{
  "router_score": "softmax",
  "routed_scale": 2.59,
  "optimizer": "muon_variant",
  "dataset": "wikipedia_en"
}
Below are experts of layer 5 (counted from 0) of a mixture-of-experts language model. Rows are named router (the router's row for the expert) and show model dimensions 112-167. Each number is 500 + 40 x the weight over its row's rms, rounded and kept within 0 to 999. Numbers have three digits each.
Before each expert's rows: "mostly gets" lists some tokens that are sent to it at least half of the time. This comes from a sample of Wikipedia text that the model never trained on.

# expert 1
mostly gets: "°E", "°W", " original", " old", "- Location", " destroy"
router:440476548440522456512564476496535518554514500451477564484548512555544463554508525457485509563534520566490542445433526490452543516477574514566544482439542551542464498487

# expert 13
mostly gets: " / (", "uct", "ment", "ances", "ist", "| February "
router:481503548461495447490535476495554482575522531477458573509550536543520430569523540447491555527488527572475539493470538471462553490468567544529519516433512551522492536489

# expert 8
mostly gets: "ino", "ini", " Brown", " Jones", "ina", "za"
router:453481558450498436486534492527527512541505504494491557455551531558564447559500530461484518564505518565471535459428538492439540555449571514541501470425530540526467470474

# expert 14
mostly gets: "ić", "a K", "i K", "sson", "owski", "ová"
router:452464555465530461503545489502540503557495516453488545487553524542543451562495536454518528544510502556476544440444533474445530541477577502563533465426547558517472475503

# expert 10
mostly gets: "| Preceded by", " | Succeeded by", " % |", "|---|---|", " JP", " ·"
router:435479559442518462515586462513524515543517537463488561488548511561547451551515526459483522554511497562489548458437507467452537520448577535556539471430525556546464488506

# expert 12
mostly gets: "lect", "- Date of birth", "mon", "val", "cl", "ve"
router:456482562442496469512545466529572466530469516488432531489559556569543438527511515441469502504478497559487529488457539474455510517469561526527504458457507529512463495510

# expert 0
mostly gets: " government", " public", " son", " inter", " system", " post"
router:428474555449492466504560470522511475534523506478491546485539503566546463554504530467475519556522508569495531434430529491441556509465575524543530488445528556528475509501

# expert 9
mostly gets: ": \"", " that the", "ations.", "- †", "| Preceded by", "andidate | Votes |"
router:445492562451519463508567471509524491546521524483486561491542523563554458553499522472460513540537519572477545445426513479463528512463582523560523480450545557546462502476

# expert 15
mostly gets: " a new", " short", "ed a", " became a", " signed", " an"
router:438486553460512473504571484513522475536517532438489548489543529569544465567502514458478515539527501565510531437440511483445549512459580531547545468442533568532449492490

# expert 7
mostly gets: "Personal information", "- Born: ", "attle", "Personal details", "- Date of birth", "ict"
router:450461560454526515483542468482517477560539527467460581503561531554569432551517549448469489546518530567441531471450519498458554531469564534542511504461520543515484521479

# expert 5
mostly gets: " as", " that", " also", " with the", ", but", " In "
router:495528565470481447482541466480489486522537561503443538509556507522566519542476535430476501528552565578468542432432556498449509477480581537560511510447514501554471517505

# expert 2
mostly gets: " and", ",", " in", " to", " at", ") and"
router:449475542449506469508571476471526490559522516468490559461564514558540469544512522465480513537526546565501550452418525513455542517450565513556529488438540542532470505514

# expert 3
mostly gets: " National", " Central", " MP", " Women's", " Air", " University of"
router:439475558447511467510574492516536486548494526468492546463547530566538446547533523465492518536536510570488537453449518504458555514489582536565514486449522567517457490508

# expert 11
mostly gets: " (aged ", "015", " (age ", "005", " He was", " people"
router:448465554445501459500578478498538498541513522484496557473542508561549460547507531460474547558523516564472544440439523481450541520460578540560528481449532551539470495479

# expert 4
mostly gets: " team", " film", " book", " album", " series", " games"
router:449463547450498451498567486516530500539502525455486556468543514549552468541537539457485504542508515569504529455426506502451534523457569516561549496440522558520457495517

# expert 6
mostly gets: "- S", "- B", "- L", "- C", "- M", "- H"
router:453485550446510449510575475502528475544519514460484551478534532564562448555512522456474524546511510556493538442437526484447527525450574520558537472436543558529462509501